{
  "num_hidden_layers": 15,
  "hidden_size": 192,
  "n_experts": 128,
  "experts_per_token": 6,
  "d_expert": 32,
  "d_shared_expert": 0,
  "hidden_act": "reglu",
  "moe_layers": [0, 1, 2, 3, 4, 5, 6, 7, 8, 9, 10, 11, 12, 13, 14],
  "router_score": "softmax",
  "normalize_top_k": true,
  "routed_scale": 2.5,
  "balance_loss": 0.0023,
  "balance_bias": false,
  "router_bias": true,
  "init_std_router": 0.0123,
  "lr_router": 0.00078,
  "vocab_size": 6241,
  "norm": "rmsnorm",
  "norm_eps": 1e-06,
  "tie_word_embeddings": "early",
  "optimizer": "soap_variant",
  "learning_rate": 0.00646,
  "beta1": 0.95,
  "beta2": 0.95,
  "batch_tokens": 65536,
  "max_seq_len": 1024,
  "train_tokens": 284600000,
  "max_steps": 4343,
  "dataset": "wikipedia_en"
}
Below are experts of layer 10 (counted from 0) of a mixture-of-experts language model. Rows are named router (the router's row for the expert), gate (a neuron's input weights, with its number), up (a neuron's input weights, with its number) and show model dimensions 64-95. Each number is 128 + 32 x the weight over its row's rms, rounded and kept within 0 to 255. Numbers have three digits each.
After each expert's rows: "mostly gets" lists some tokens that are sent to it at least half of the time; "comes after" lists some tokens at least twice as common just before its tokens as in all text. This comes from a sample of Wikipedia text that the model never trained on. Tokens count by the router's weight.

# expert 62
router:141098134129171170114186180123145199122115049098076186137140163151151177144102140118168127102105
gate15:133120154175157171104164161100087109121101099122144081105126115115133086121130141136180156202173
up15:130128107087091100174095108161131172122169165107102165132117127109121146125121137121135113073074
gate16:128142161097118158108142151173114138106141184150029105180162081170142178116132116114120147091187
up16:093136059090168088207110135103131128158103144137156125089080150099164047153125193112151060155055
gate17:126142145144110162145138146118136155085217071139096164037116183168134144158136089127121130159158
up17:115109116132131095130105084143114142157067138133155077196125109110084100088090129138118164101076
gate18:086122097093116134145142139125131121166146095128132089108145156167101181057115197200108136116107
up18:136083091159149157128121073138137092169088131162112165149074159090124081157150095102142124127106
gate19:163101073123152141115109110166130175128103141135117158162143147142141064182154184201141103126161
up19:084146143158091146130124122125102048092097099124153142136117135135116143081127141093138137121092
mostly gets: "_{", "\\", " \\", "°", "_", "$"
comes after: "0", "1", "3", "2", " ", "}"

# expert 125
router:136123089160084104128145107071106080160126148153163156104179165117180136075135167163092178154081
gate0:139177116158074102136113094136111130163149095150135176132056139109143154104089123142123104088163
up0:128128198188022139151139109134090181151138118126176151128108119168134081156097128171149121150114
gate1:173068136175156109142130100171106135193168114115100106083154133173146156149163167149075120114073
up1:087131128134173126125111129137128110131147082117046083191127107145149129113142146150066120107121
gate2:108126181165165126097132159132151150172137157102149121093147204096117132122117118107098118117097
up2:117106089100136134131092066133072131121137119140140126136113089187128114126112125156157094173155
gate3:121113161118096081194063116156157159235170129199158102079127160102149177145110139118140101130079
up3:119119133171137103160137163155179068078145155115160145082107140124124124110105211168123186081103
gate4:117075102186134084123137115134070113171132138158121139059123175106186097115201089160132099151112
up4:138177162104114146134152154187068120137096089136131114118141152183114156126120116114159146114118
mostly gets: "- Location", "- Species", "- Years", "- Born:", "- Family", "- Date"
comes after: "\n", "-", "2", "| ", "- •", "- Pro"

# expert 72
router:095111126142099132100059083146150177113171135093156188159083101165097155154131151137113176125120
gate0:053108152151076150130097105168104115109167163134099166106135123135154163113155101128134083084129
up0:137152128071151099159157084127157132240142152160131110168110109144167166165078113117137131170114
gate1:093145154093121129067125104127172107131146029127172114139100131056068175097146163108123166157116
up1:099196128110151155087081124136151104114120044118158176128087108061088131083103191116144126102129
gate2:167126181165161075130105106128132146134145094099131122102152054094123143129109152150166099134112
up2:085143067155153139149128151120106131129108097180112144123107201167127138150147166139085178130118
gate3:137139161120131138095095143050135119164099142162112165141127096162118148106141110176137140126054
up3:200150170068118107059102115055153132139170151125127123074128138124125139152137121139093196128053
gate4:208122137131155115161102156107115088081170082128128149176154137134104059044102117129136174102100
up4:174152135168126126133124154130092081071194125103123178118094117155131073046157109146116170135176
mostly gets: " four", " six", " three", " five", " fourth", " seven"
comes after: " | ", " ", ", ", ": ", "–", "."

# expert 28
router:148138077112141160195135118191137088112151132057135150145126196185125138144104167125153129091083
gate15:148119113164116120076144144146112141182186105124103076175116074139108133178140104125190084127099
up15:122131139181079109114155148173119153165159121097073071136095056133115118132083105128174096153110
gate16:088086082129135164118105147175188061078087118110108135108129145135171082111078127153172111196088
up16:116124113147137094136120110057060193117179129151120092161147151123092152141172168138066086146131
gate17:163112177170133162132135140172129098161141150046153121141108096101146147157078147109131140147098
up17:110082088116085158134103122158134086142144130191080173157099167144100041150161155084108113149125
gate18:158137156127104143173132095092142158168140122125181129064109119140078144162112092098055135044146
up18:147133048169154150090152130115136156094145135169119136177180175148155098067157126175160111212176
gate19:145140172110143112153128128143122080127137119099095170113092175124095128148140147104130147075189
up19:140142152067151135166129096141141087138126111093126165150085165140066155141152139073123173038173
mostly gets: " France", "995", "997", "996", " United Kingdom", " Germany"
comes after: "2", "1", "8", " in", ",", "88"

# expert 16
router:156103134206198169127139106182162171088187127112153110108085140091132164135120089093086149168126
gate18:157126165083133121119110146124136140126172091135097143098093079198128075107103106143128116159130
up18:165147090089071112089149162151093086055122131166111097112092127098137064090082117120152128119187
gate19:149087148168188116173085141122106146157152144145148134108148157084145137140170092116123153173045
up19:130097125185171089175084145127102162161134143131118135095134155112148116130173091079102175150067
gate20:172139068121084106071120132154175109119107130097102155149137138130156126088149144167204095172153
up20:173170130119147140171145110113119100121152098110166098128074154127131094187181101147134184110099
gate21:112081150126122064155112139128142184123154101114095103129120086130027145132124086155130102155108
up21:138175137168161142109099138151152094148183071098170125126126060140108192176127154138177152086142
gate22:125075131113130145117120125126142143105169109119078059106127210170167122131140148162163197163110
up22:112058087110146159139121053100099168133134105181092143138146200122149130108120129079119118128112
mostly gets: "1", " late ", " early ", "2", " October ", " June "
comes after: ", ", " in ", " | ", "1", " ", " ("

# expert 104
router:102108190082141144190155159134132146100108177136141098103103060156091058128137150101086131121181
gate0:066096094093068130155114183140158140090153178159153104128186145112167122128186160127153119118159
up0:073170108098138105136123155136131138071142134106157106128133168140134174141142114167177138127121
gate1:114113106113132146120113100131097106159117119106097136133112151139043165190066132112122119091114
up1:158128087097104108116056074116159126138153137131077151120158148142120150157206193106113113158126
gate2:074132115093090102170139165107170085155129159106118075138110154181160126153142151139057091094157
up2:156116152090128147175129107112150124119139104088173102096153123122093077139144115162120074201140
gate3:124110132129122114107108155130153145126140140105161085092127077136081083082153098182087111095156
up3:099107160097122058115080146160106134084120106144163093104126015120102120071181102171093130073170
gate4:154135101161109127164158125126156141136131140127134088109143152093146115108162073140130113153120
up4:145089079134117170175170140117098145127098106101117089095123150128121166132167087104141131159136
mostly gets: " | \"", " \"", "\" (", " (P", ": \"", " (R"
comes after: "\n\n", "\n", ".", " | \"", "===", " \""

# expert 41
router:127108121167063197152121119130091124109181094189101109098134092092100157099105092117161167132091
gate18:085143148213156133165129149084136142136144123174121131122156155109117106088184100146109150130122
up18:086118118198140148157110152062113142126163113108115107098147165111097122078160075124109133138127
gate19:069148095175091120084120151144138149107174080133140172144142130095123149121117090169099134167076
up19:172144114154129135121152124155141156106117114169110099119166110138176117093112100134092166095162
gate20:133122153188092140036092135156129064180141138157126108146161073067099116086070103140106132136132
up20:119111085097085142172118116181167182096095128175127174116063140102085089142168163163183088134073
gate21:143145167167084182163127083105154106144080174113178156118111090115085145111164117109152146177112
up21:108085091107133081149150167161091121117209058123121150123156134108132119098146128092057084104165
gate22:140113127114099100125127097155138131103149115120195163088154101130083131121129082148090171110092
up22:152120113096133079138120084162147143089156097158159150103143112137074106136136130106134165099110
mostly gets: " | .", " | −", " T", "87", "86", " | +"
comes after: " | ", "–", "0", "1", "3", "."

# expert 33
router:120144200098107153105151133103154170119097109100059110102138136152082149066135124119105115144119
gate3:069157146107085130136111093117133169199163097107124113090179128137117144138073103138112115097131
up3:133126069135123117089151117135065154108129062119145090110087149143101123085095150080086098068140
gate4:105175122065146116082081121089152140186104153085111177105174117080153099075167119119186215133117
up4:129130120124163109119080103069153111229145116080120114090150128111140081081105154148134203171097
gate5:131122130152150118196113155164137095139093117095109129110103143101166160142167133142135161145183
up5:105178117136188087120149121157125101102125151079147163083055121127108080072179085159137107116148
gate6:145141156096103173163115126152190182084158126181113149125094136155150123133131134196129157165153
up6:169113131149152223090128154110165188096114143124130131072084133115146101137141105098154133167111
gate7:109112171123105176149091132142157143145110131095126065100111135148133125220140115093072113073101
up7:111105178133081179132110146131143161135150138126158077102111147169142118201108102145052083130090
mostly gets: " ==", " ===", "\n\n", "==History==", "s==", " career=="
comes after: ".", "==", ")", " ==", "===", " ="

# expert 113
router:146160123148114141129147106146126139193213152120135107109110155090079164162087075130099152108081
gate0:129177175176106154106138141150138130185213186140143100121133185125081165125024138150164079129144
up0:125141080144160136141120146117139130124137063066145142141138160082145189171161161180122070058117
gate1:105119129106077115128089172115144220179142130078191115122142136121123169155117086201106126130156
up1:189190178103167115097116154125151084112079126077101116144143130122133116093177118057102054138112
gate2:115177133186135103196157078134137112162255126146165104139113131142104123158081139079192160114136
up2:131070073108155203106101117114168162156083128139135132201110160153155093140214171134135096140143
gate3:134153057136076153119114142138103109179123159121059192092130121113105122193107173110086137139134
up3:146199074207151106185145133158114134117116160142126160058124107157104089128096121166117077140127
gate4:112179185166178127092131085156162132144135127104133129109142188058152119170103039133108130123112
up4:155111078106128105168120154132099128090104114195137067142073101147090131141132174142114112116184
mostly gets: " ft ", " (−", " km^{", ") | −", "km", " | ."
comes after: ".", " | ", " (", "0", "–", "3"

# expert 22
router:178035123213122076155151139107115166110153131063120135149086117161140122110117153111126093154140
gate18:165092170173082101174111097145086119129075168129104153134196077107143159134113061086144105118176
up18:131119119179087124181139084150128131136071161108146126122199102128139157108115078106156100153157
gate19:128091156139135085155156128142081167096185067155174044083107075129108138090155106123159075138113
up19:108173050139116155112117142094166103138171164116134171143124173148136160167129139139129158123161
gate20:076113115167200134129162156087109092149150151098121130080166125099124114146161163162156122104169
up20:120141115162168128190183161117110109124187153120139139147104141099125141213163155165130168110163
gate21:131148161172168072115142117115138185119191109115123134136116103157118104126160157152170152116133
up21:095135098133143067127137076052172198127140157124138100148136170110110098203157145158159167148138
gate22:120104155131128119132087131070073146115152093141123157186109148119126114083175150183105155114136
up22:140157149165100108145119148081078148127170125155111144173126082106124127098176106165125104113152
mostly gets: ") | ", "°N ", " |  |  | ", "a | ", "% | ", " |  | "
comes after: " | ", "\n", "0", ") | ", "3", "1"

# expert 39
router:148134107131123096153170083097121090147120079164163172149143137101147133194120151143127113195147
gate27:154122118129119099173041119160121109171158116104122169190172124157104095115073101148081098063178
up27:224156099126133131145111126193111136189084094123083165191093118116134157090132114157101117094168
gate28:101128107144113127132134124143087132129133173213108109065132153199110103162146066145157155100145
up28:159176058099159149130143126110160156114102109111121125176117135162217152151117156138127135171118
gate29:099106173174127146128116123188135077172174175088143208139139128133114129180099155130143114104158
up29:177107061145108120147141170086150192125091137137075061126128122104168114163167072120114150137105
gate30:120133109161091109138113089080148159152121159152084113112154121071105134091128167171174113125088
up30:123117093073172149151117151167082143113157114088107119172118170158147133109106137128173154080150
gate31:163148111123120092130109086140150094173136190096133098109099125166143175178190083122128124129132
up31:146106098130115074114126118098177115106175177096163067155068150131117141163113169132194111153093
mostly gets: "|---|---|---|---", "|---|---|---|---|", "|---|---|---|---|---|", "|---|---|---|---|---|---|", "|---|---|---|", "°E"
comes after: " |", "–", " | ", " |  |", "6", "0"

# expert 122
router:140089128091094113172081105136100146136131122193084088128169108128069144152147165102130131069155
gate0:140102139128139094083109096082083108113142163137102140148149137111116150211122124168131151090131
up0:140114125149156191198123121181173169134087116096182141151081109138161121049134155115142111174141
gate1:130119132124108050130135136177140122108163124129100126070061154149100122150133180136121128121156
up1:112167124161130221103119114107092129141100151115159155146169130127168130118125054106123135097088
gate2:120100142093132079185016112136097144191087180043114113112195160157121153172107141143157151124132
up2:140098149065107093070035100147119141194126128117110124105129088188149132154146185128127127142168
gate3:110147102122079128148091107171110138170120178106094137089149096159124188163109106132154172072118
up3:142153145139093120116084129184127165147136131133102092087127115143114179162126121179134161068131
gate4:134080147105107043128098114078128180086135122135117132094133123140124087168134099094143126168215
up4:129143123094132089098113090091074144152154105116115138109163111136115114109155131096179120117131
mostly gets: "- L", "-l", "| L", " \"L", "==L", "==E"
comes after: "\n\n", ".", "==", "===", ")", " ==="

# expert 23
router:164149110135136155152132102116105164110100175142159102139102157088109121080128105149147096171113
gate15:150123151091055138099154119138103160156177146094144104094105127071144100139103133137127094136139
up15:094115109163152106102103182123121129131087065165152195198167126116094122122141144152135137171109
gate16:157137152123158137073149165105145082043155103126159101169171141138132139101178075138111156070149
up16:094161113102081117131124110124127145124082152134128179105101150135129195130132125135138089142113
gate17:092146126118128123148087174105112101170139070131122046207145101119074123150133120122091133121124
up17:179105117130160123093152123117139166151096168112137182071113165154170117126111151154189095142130
gate18:160173103144092148081058101093123197160118071146117158111150182164140124169108122107091165113119
up18:047157155069171104122111140120100089136149192158148123148124150134118044133111155108134131135111
gate19:110179151108141148141138109165158142211099103127113126087149171121099131086077097149098080174106
up19:082047091138138121130113124097110093080148112134154106161113114130165137162181148107149139089141
mostly gets: " as a", " is a", " was a", ", a", "| ", ") is a"
comes after: "\n", " He", " was", " it", " It", "He"

# expert 19
router:147080132164193160122112104114125139137138186089127144168104086112132082120096129110105151116082
gate3:106177157117100169121119130128111077161196153145103156110119096184132118144150112111146099051100
up3:122162149129094174111095125139119065126148129167084126104115074162124149116124161128159110056066
gate4:150082109051147136119120182154178113123146110134150031148104089110110094122130134114116073082115
up4:145141153128173143140099108111115137231060103142110140140127152095135144163166130137110120106170
gate5:107105165173167161145141107120158096122160119141108137079145133119134115110109130072159121157094
up5:138091144164174160188121130133161131131167081130130140096143155122152133088126142086150112173133
gate6:155092175177149186155138106147121114177154131096080081142175067086172089146135092138161132098147
up6:128113117185081169171105079128105124207114121131104072109107099155159094181120086143141136144112
gate7:121088167109195124128092163165078081170155158100058115121134159134133132098108068092110109118066
up7:090085167074192134140111140171139085132127162115070100130122159122115119069105056081132112144075
mostly gets: "°N ", "% | ", ") | ", ": ", " / ", "″N "
comes after: "\n", "0", "1", "3", "4", "5"

# expert 77
router:155081093224113154080123151078121118158199155081162131137128125133128149177099133093130146160100
gate0:106117121122226129109097146085130163170122140072116119158115139139188097110136155117102116095113
up0:102121127152113136137137154204142134046119125184134106160154175123117116185115207130194128136157
gate1:171143132089116110155190130149122091197140138098169161162114111143131172166158102140147136129135
up1:152144161111069180081147107149122086153148125189164115065138153143093118095145169127133111114126
gate2:136076132190163107133188144109139114136081128115135117058105126113085116185113155129110106156056
up2:137197200084117062066141127126111165057139165089096179125151122103147093119149109092063103110081
gate3:112168154184127120072122155102149141144110081142109137047125113146193125121098145151121168099100
up3:164096094087129094174125103163100130109133163106121127182151117121045116149125117122154061127160
gate4:096175067092119093144135193091106121163117171168131161104156092130168127218185129134124139124083
up4:107158112131164122153146147109106133178176106153086149156132091153149103209096113119171152115087
mostly gets: " | L ", " / (", "0", "; ", "73", "51"
comes after: " | ", "; ", ") | ", "0", " (", " "

# expert 90
router:150087161182096079115095114131140153136066112161092177150191128154063137182117141113132085147110
gate0:099161088148155112133066112144152142182181123188155119164142153139132156095135122131127095132074
up0:082167105143171123136088142161152149181164094133147122137140192128107173094147129097172044115128
gate1:112150073174177154097061105141180142184081200151106061094169108145086156115179117160106103146139
up1:204130173106166138115109133090081108069168113094074112091100149091133126160051074122094161132123
gate2:112117115120092077168080133129084123234129109141205126149115122088095111068093163138117083113127
up2:142138171123095106131151100114162140163179116097147130152135158169124121130069146150170106102143
gate3:116068165182109114141097137181134069149116098133162107104075107097128091154127117132123135191117
up3:130068161174085125165099067164165088134134146152173094117115127118112111116145132088168141147116
gate4:118136128141074131180125139121117120145159169108090092120132146108054143193117111124143109147117
up4:134101118087153097150113139119114149098142142120139160166103157095153066096111132105155114126060
mostly gets: "| Party", "andidate | Votes |", "- Class", "| Year", " | Title", " | Date"
comes after: "\n", " |", "\n\n", "|", "| Party", "-"

# expert 31
router:147154081211081164162123122084150123155101195156077165119213103141157033123135160152118092196125
gate27:111123115138079120103069179112189137137125132153132099121140118164150094117105055093125089084123
up27:134095106079184121133215113130102162123134097114158137157101101106110154154143158179166110171117
gate28:153127101181095090156094127112203134145110190086100129158134172113150107165153099147072137128106
up28:158124128101137064152130203131158079168098122139141118128119139081110155115145136135183126176112
gate29:158154122164165070201128120088139174115136132109081150163160133082096089160162111147115118073152
up29:109133107100132212180133137145138128139122147118144185087088137150077115147111106142082123126100
gate30:119099161085099080113166077144124150177147142129128122168144120118115090158135162100142127122099
up30:100065164132145108114109126138143148178108114175155119106085114152203106114117111084149137112141
gate31:062123135158130096134099104098178123188128129162069117088137147124164074114141117166135095156095
up31:107149128100078122177122089129159130140108161174121104115111124090175076174138141081126122099181
mostly gets: "- •", "- Location", "- Born:", "- Website:", "- Genus", "- Family"
comes after: "\n", " |", ")", "-", "| ", " |  |"

# expert 17
router:125079105126092130169111116155130038109148167106139141148167154210141122135111161178138111091128
gate15:154071183142152166138148134138098085158175182154113105090146078087128162109107155143088136138156
up15:070159125144145126107152065133170141107110164160085089165116200107133088120115144084157086162144
gate16:129140136136104098157133051100143086147151092095144160096108111171099120182111064142155154121136
up16:165154158061145206158102206153079107162193085125116121166171149082149122152145132153173102194137
gate17:087060149153144085154096087110083129096140038203074091147080128122142065124118131127148101129085
up17:137134113144126143191100144156124084115155101149111053099114059101155140193116099121114179097148
gate18:136070088150129095142137080083173026204148154174129092108094139116110135178142158099133137114113
up18:109137113113122084151146066059121032184145131131095066097122087119094184109140103142124103132105
gate19:097073129110063116125101053129123117155085118076153092155097145119180123129164104090101092172081
up19:114075115162109156120169121120079089108107106169106049102115126126124111164177130112159080105104
mostly gets: "944", "941", "945", "942", "900", "979"
comes after: "1", "2", "–", ".", " | ", "8"

# expert 55
router:133178076151081140100089087104153083142127165179117170141156066156151138198106130116185140166142
gate27:182128124128077053112141128100104062131150043184112167122133145125152134134128051076128163147076
up27:162126175112160129083175150119092102046061208128132092115190143111111133116117108137124156081164
gate28:158102131117158122101074121118075180148099126141151136079077074141103158168118134141181099115124
up28:140108148123146117091087127100087178119082113138123113117091106109126154207101129154165060126139
gate29:089134080143080144142132170169125102161087150119147016061177115129197153096152098160082122167077
up29:116096106174093084155151121154166141147073113124129078057171098144142151128141131146050099147109
gate30:105116095122159166123105074154116146152126109089094149144130163153141159134120150178092059127075
up30:115142140112148096099080199125089167178143102126182095113079145074134144143111156117123132145110
gate31:108173141138118127098139133164154182119165182108145072120138132156138112156147117168219167153092
up31:107171127145107127087134176157162166125151164117163083131186143170108123164141160161216167148110
mostly gets: "|---|---|---|", "|---|---|---|---", "|---|---|---|---|", "|---|---|---|---|---|", "|---|---|---|---|---|---|", "; |"
comes after: " |", "\n", ")", " |  |", " |  |  |", "% |"

# expert 102
router:109142109118129060152165165120077179127169090107121179174168118117155137114107130066120122170113
gate0:158080043136091033137087112183081174167177128152109151130132135124087184086156090090101144096088
up0:173164154114144166159172101133175098135049123124098155179163143122145085159095101167154156135121
gate1:163122106163175053169142121149135118133131155100133156218130127177152144149181117102153102123094
up1:081124113162124084099144121126146117137131140067117093119132157142159136140175178145154144068172
gate2:074137111135128139123029125123106191119197115131164156169169110150166090067178119129095155113151
up2:142146119118160183106175139169137153151103116054091136129056127158151123138079094127132117079156
gate3:101129118158154091091102146113122167138157077139072242159137133181085146137113120136088175105121
up3:132089144153162090165091150113087155116157078144100229172109149146108164125130135109067187098122
gate4:142132142143114122203154199175150123136146129148166107128143128110141168123099120104133125182105
up4:152098070113079100152109187182064110095173129105093101118110105123159085089120136124198098073127
mostly gets: ", as", " Res", "|---|---|---|---|---|---|", " pres", " res", " ISBN "
comes after: " | ", "0", "1", " (", "3", "4"

# expert 67
router:178110170120141097140107150120093097162115153132077180110184118116108145138080091104116083069094
gate9:103083067147123098106125147135107024194138118142101139121100109108104111086168171159072112089082
up9:086080139142141131146098114188064149178166085159116148103183112094143110147117084137110166081145
gate10:131137129123159081111066139122156123121124142137092184042142051096098116123110128104124110212144
up10:130130149158180151143123130111125096134159177132124187124095145078072126087104115181168100113182
gate11:185128131123161090119144106112170107185129104113077214108106158149150142140141115140126112138106
up11:125157117148095127137136124152122189043101173088166084119151135118127115088106129133150155121146
gate12:198138135092108050151117130153111146172137155159146122120162166121180179155142071117162179144209
up12:121047110094142126089120177141077141138133152101187071123160152117116106130196152089094101122134
gate13:189129219162142118187100160169114142193142150120080149121114129142140151135081070135043089106148
up13:129171145084118192101098125080144065066100140126137144064065132170144134122136081106162127138144
mostly gets: " compet", "==S", "- Occup", " see", "writ", "- Genre"
comes after: "\n", "\n\n", "-", " |", " |  |  |", " |  |"

# expert 103
router:070202075242087151127137167146102095141073109159147138148170156126117134186116072137167107111078
gate0:089168138208116132126165185158120175176147124103122115099110097151146075173096034103142192088082
up0:087151152233113110115169199143123167187117134095090127121092106139132068169100034098145145092076
gate1:101158186157158083150121085084146097152129125107151104138175121115130130196080073111100121106065
up1:108184175175148095175114162135130089124101121153139137135191104163149105204149036127170131157137
gate2:120096100179110129111150089170121078151105093180150157181124180138112124111189142091097130158106
up2:114104116161140139125166124164142111157116138186147142135123151135119132144149088096109128151134
gate3:164119140147091117147124104115147152159061120167103119129096148141080078170153113163116128125128
up3:126098098149090153136070091170164133150155154198120137145102096090150157132158101106091068105074
gate4:183110154187087116129127167149179135096144097128122152132124162089107109092112062106139159148154
up4:127142142192107133139107128168138141114159135144150174121187190103096103097094043110155133101145
mostly gets: "|", "|---|---|---|---", "|---|---|---|", "|---|---|---|---|", "|---|---|---|---|---|", " | — |"
comes after: "\n", " |", " |  |", "\n\n", " |  |  |", "% |"

# expert 78
router:125162104148155161161100116145176165144098138081117160086114114109144172178115097094123154157101
gate0:090126100142129140168089109128174157133084151160107159115188081113201090161088067125159135125115
up0:129089106133069118100149115087149162146158143105112089178093169099115087102097149149131139099066
gate1:079203134109149175191141088102108154114134126154101072126119179165054149194128170117140134118071
up1:088174108100172175154142089078193153123175116133138147116079177119129143181122129149161166118057
gate2:102143152175096136101143173103134206114138107148120148139132123184117136051146122086111158195127
up2:177158105101128114162150082141132031160105160121129143121095159101080106189114159168107136118116
gate3:122138169151146119208130146136125173122149159160101109104106145101104121138170074174203149091153
up3:120117145105123078066119106111093110155134093090176132121123103148069138150089183138069111167076
gate4:128089153138113122146051174148097075121094156156181155085158113134179147153149134188200121165127
up4:122090128168129130150094175116103149105099167132148175104132163136165118140143164128202145190120
mostly gets: "023", "017", "018", "009", "019", "004"
comes after: "2", "1", ", ", "| ", " in ", " | "

# expert 26
router:164187150138138120144134102174125121137145127144032127138060113153064108102139156112109116119149
gate3:127130148111132126152168104146113184168126159095061116101127179147133136153176136109143126156069
up3:116164197054149164106147142145112132169132122104126183080127124161148145126112147127093110136078
gate4:134107123203092083139198147085077144109168102085160088163097126158129082110094203094126065135148
up4:106128092051163145145078106156176118116092169164092158105155134086120158137160038184148171132093
gate5:097146103178141079055134144134124125074132150128083131106168134117054107156075159170201120147133
up5:162138145165119089128159119135139133077106150141100113097143076087066099133099126166129150131120
gate6:131105041143153158064096123109139141137110160153112132070112172122112057127175130103243101064180
up6:192093123117102136121118178129132168142062094149127108130122117169101207146080084132080059124073
gate7:140120152127102147118165120106122133025095176161044170123090157102069110064170114128140141130179
up7:140122082130136100137110138112109137203145082090217071148169108154186141198099132124117107125080
mostly gets: "\n\n", "==See also==", "==P", "==D", "==S", "==T"
comes after: ".", "\n\n", " |", ")", "==", "==="

# expert 110
router:147073119150100110103145156101127071130135130131125160146121113174082184196104154124058112097132
gate0:125117147130101107138118138069122153079174120116132112099118135135139139076129087200182127109153
up0:118103133151104125098146130111119071057148170157136112106154135140163124137157098174137171104141
gate1:104183141092093145115136146079166135110122142185156112176107094174144142170103151161125117142161
up1:123101124172147089096092083122172094068138138107137133122172139156102098125166140144134157131083
gate2:153111153111255141133164145152168120089073087149121140130161146021136145114098162133096121135131
up2:170152112129061171048151164151156168111150110121110138078167115137165141127132074116137105106094
gate3:146170109153130168127149167111155095141209122139154107083094151157114219156125158163125059085157
up3:134111093088107123129179133130145173120067154153136161158136131144107092101151094072174143183099
gate4:133065115143161109148152147164098156150107098195109145169096094130065143154092132195079184155169
up4:160141154166148061151177181125127146147103155168129154175114156119044179135146144199108138140172
mostly gets: "ifth", " six", "150", "undred", " Four", "12"
comes after: " | ", " ", "| ", " (", ": ", ") | "

# expert 4
router:114148106146141138185155105110106127125159190119128161147144162187144115119102152100159212160192
gate24:139156117159105106128182134160155151190216056153160130141147098154135109160120154154159108125061
up24:130089151083137142099072127108113136101041186098097110157147134080143141103115114130117183112199
gate25:101166097138132114151137164123116164132205156091159107154123136103114168063138106074164153136101
up25:133065135049088080111088084133105158117113083150124200162107152101150095152108152217077145100081
gate26:132128133136079101179130094081194163124170154132075174132117168163120142157137106067128106152123
up26:166129162130153128094131152152046102095093091113177110144126096092114134098148169217124139092150
gate27:124180121136118122180156131137140156145193167118107115130107147119146067107102131107174115102200
up27:102101150128087144102125195160162125152137159072170133119132083126120166094123107153152111115038
gate28:121115173153097165184100098153125108117172166118164141175190142067156101138107126175135160155168
up28:084125089101160107083106149139148081153175145112149137085135098143111132080133158106125148095154
mostly gets: "008", "009", "007", "018", "019", " | MF"
comes after: "2", "1", "| ", " | ", "–", "\n"